From a checkpoint of a small mixture-of-experts model trained on Wikipedia.
Size: width 192, vocabulary 2048, 27.7M parameters.
Below are experts of layer 5 (counted from 0) of a mixture-of-experts language model. Rows are named router (the router's row for the expert), down (a neuron's output weights, with its number) and show model dimensions 0-191. Each number is 500 + 40 x the weight over its row's rms, rounded and kept within 0 to 999. Numbers have three digits each.
After each expert's rows: "comes before" lists some tokens at least twice as common just after its tokens as in all text. This comes from a sample of Wikipedia text that the model never trained on. Tokens count by the router's weight.

# expert 5
router:521524520491494553431472518556543567517567470584512525494468504518458424477539523450521452540510523452467519479547476469439565572506531459524504503446450527474552482580466478538471498461445545434479494572496463534449533453467431533537469507546543521448644442504525546526487444440448520463464521557534484504475470532519511436545464476537495492480531554516445458444465510475453525445507522531469408529495564462519510511519520433499538503478462466552510543506523500544490495492470472441512507507449513448494455453477438541456527442460566497551544433463494523440524548491451451476
down0:507499505549461518478493525454482506486463558519470547446488467551488527457478512428482588457469488549560470500437527513506459555495499476531517481475502470420439516522494524464439495488491582436499484516529547436537424482524508456525600488506476483472431526465528550458511478487552603467512482431519479513455561449478527447564471439505525463557494554480500469487599496522524438446514466502578555486511508517512479452601601513480533484540501468523464522552519442469562492522529467502544518468510497569534543422429486473482442445449519553500463543491495498506563508554504547461
down1:491579513522508512469516452459440491528500470533564453537463440527506566501462462540452489507540566525472637458518476492456494498419502464448483513520513447530437523593501473502402544484516440510480486492460495501558571472553453442484455527530512528566507529461506492424497469464575486514489440584499487490511534502555480504527428454462479440478488453452471506505529513530481528511513487474455502567489452490486485477464440516533547460482525496514463458456445539542477535431519534475512481539485547573456543464502557470544536521510511448512552502527564538590535582407512492551
comes before: "\n", " the", "%", " he", " a", " was"

# expert 21
router:546526534490455520405498482505541564582529440538517487420435540519465485432497509500498447501510549430488494436540496475482532522474504472506499522483454591488538511543501457514457477406437491443505490501569426521426528468476449580509456518483538448468549435492565571537523475449466500455459525519541454561497463519478508417535445527540477560481561532473462485467459521473461536426539565512445466514492558493512487519534485472490517509420429466511521539499522504577464477432466453468547479499459547456520484519454505497501546478529542505542534437506425529443530499489448485450
down0:436542488527483553448535566512583473509486506486526482475562548450544601555455492478495516487489499489460552508487516483509463447546526497490501479559466517557546604497510466496547454525461518518472464511460497501510502535508473442459515579505477499612543495540519494428503495509435538477467476473441406564473484460487529505546478558461474582505472515489560486433446512533595503457502507521553488515531483509454491462500473466522490459479532455566503494443452593489449544490430516480471443526451495538529522480478445513557500497592534431551495531493492497492411449517588461467
down1:491542488520541492491485497466465454450590521539543492458544510549508547526520547549421512465555462557601604501517495476492532493444510526482530467548514523500537494483505498484473468558450499411462487430528484536482502504483487476508546561542478648505470503481478470389542472432499491490540526553502490481443537513571478453512525520463485464483530458509464517575502494406457454486494493555453452522597488467474450543479515507474491489558546464477450475452551481449441430535516488522463496566573537498523530473469470486486549530516470537469499506487469530612506520490514477447
comes before: "9", "|", ",", "0", "s", "n"

# expert 15
router:511501549491481568422466486530526501562524478541524490412443531523448472472508507498509443463529547467501497460503462464460535518520509418523467512509463491431555511563477454491455464483471539438461446532536426479451522437476508565507455549476514501491500456486535531508478461517438506484437516525503429509466470549487451441513489502560464511493557533436519492468465548458441524495491533543454488516466542437515413494525513455522537529483479422513508537516491465560446509465481460466533519478478529448562493480418485571480508419500556496610541450454501566448522500484356488442
down0:476531505462537506529488491508488453504514421462486479502528432530521482488590499500563500544532454564516526526539548484569483506434468483450502438474420420532482472519465520545523506439479529485526545528549473571517477503464534491516473599485435473579502486520476484434510552518449443518536448457453498577397469480483531506438472522483556514486529527448465495548521493497529448507468498456568472491545550474418504549508468542495454529489487469415592479473553533506521505449496497475456544539585480521446441549516490431545522474495449511578534482463528538480467453410551500526
down1:461477502446512472513507578501393536531464394516544522532549487551513433477508496454467484543445491471435501498522531515465541563517497520495541451406531501565547488451553454495496543492467513451564484434523497548529556514471427479499508461486500504529540552544482468477506435507468506519551477521507526537562501552594509421404456480504542419470479509568477453533432525458520505541549458472540426496490515417503529470463473520516509493500509482461477416503504476454479489507540518500458483473489512436519505508616602528550517549512501462530527494491448519470508551458459501563
comes before: " ", "==", " the", "===", " M", " D"

# expert 6
router:568512493464468497425451495538554543547566432530488475451447544505429463447504541491534515494528509429464491459526460458471578532518498505558497503481442540469573508538484459549473473421458511467472509519518409497459581480488461540494477559476471446465537492509507539536506473434453535490487540526564418528461466512512450485548453492502498529485600531508446496451500497495445544479502499551477477510530558450547507544505533484522550490374481462554527546514534498509450519448486474422533513482407525438523472508461466481454510484463538467584537448494496567478558518513445439487
down0:549502530499531522447525594467488461418501470474511505536492477467481476460501450463521510507461427457505511429540497488514512483526462515492532419593586483420486515477524508450551507549539433454568511469578462530494532468453572514488501528460458534479487450545533524395513566471524447451493532535551502554504513520558505543496526458451495485551465476604504467532455497500480496526471491451484513571466460511502459482525456511517524515541466567543478558503482546502486442537424547561497527487502502496463579534533462461495479543490515435453542446492556595572428492490551531544
down1:462493496494549424456466557463533499485392491559509507475610503480469534536522473501528492502500519489497461389536470529504484464440507499546478532529491392524497431465490503455580548482621510514525449465555470527477477497485440526480502544520458510493455528473504470497512536507508519565534503466568496500492419535505513463456456470525497423592491455479564446526469506538467484471516493457576490514468524449482548446514543587570578540531498453534521554541524519480459447550524520517413506495496428506540486478437500512537436510530469478518504490534503445517547446567497528519
comes before: "\n", " The", " is", " It", "ia", " cent"

# expert 0
router:543527504560511483465486525484508552555531458601533440461430529522433507469484516496501489532478527514495538469515530506494537495479573499551552488455484555507555527579510448535462483456476562471402486500540457487508486518477463575457456478475528476478500395500546534533502476475469493486430513587470439541466500564491467463509474478560511555421526566511510503496461507467496574454529572507467464515441506444509417539535547468489556525483440512512486501485533472540488503431464476495524540488445531469533481464498475555481523401436535463552555463450453576477526534497392462488
down0:457502532476558466531494586496452503426468583538517523526510464543549487555505480565504508564516563441603507455464470510518449492506477530483492459459502480498475536501490484494393472535536458497496477533532526456423420467512475515513462520485434486512557540535457527505504510494500513541515527581426468503510536514558522591547490473543527537522516556518483484521521538499428445545440455471471513470524435455477462519470537461499509510523490519516475475529502497460504462472511506565514422467549511470441469481453497586468612503432536535502465612423482550532555502501412464488
down1:527507464490481515430426486482530493484539477434510485522550401543497536526512491484499483475526512509500505531488460509433440494563513516519465413522532456495555445469445525490463498537519569536485569523515483433496496487499547525494546484460511562498468538515441480531453494488537540462442527533422514547528505508486520508540459500518501518564535542491550399517484523499455457507555533480521498484542445517553568568503484536463465455537477598378448528457451440501458436498477393521563500470445557553516482494516558561539470486498501602523545520499571492449560477450524507459
comes before: ":", "″", "=", "ite", " name", "ight"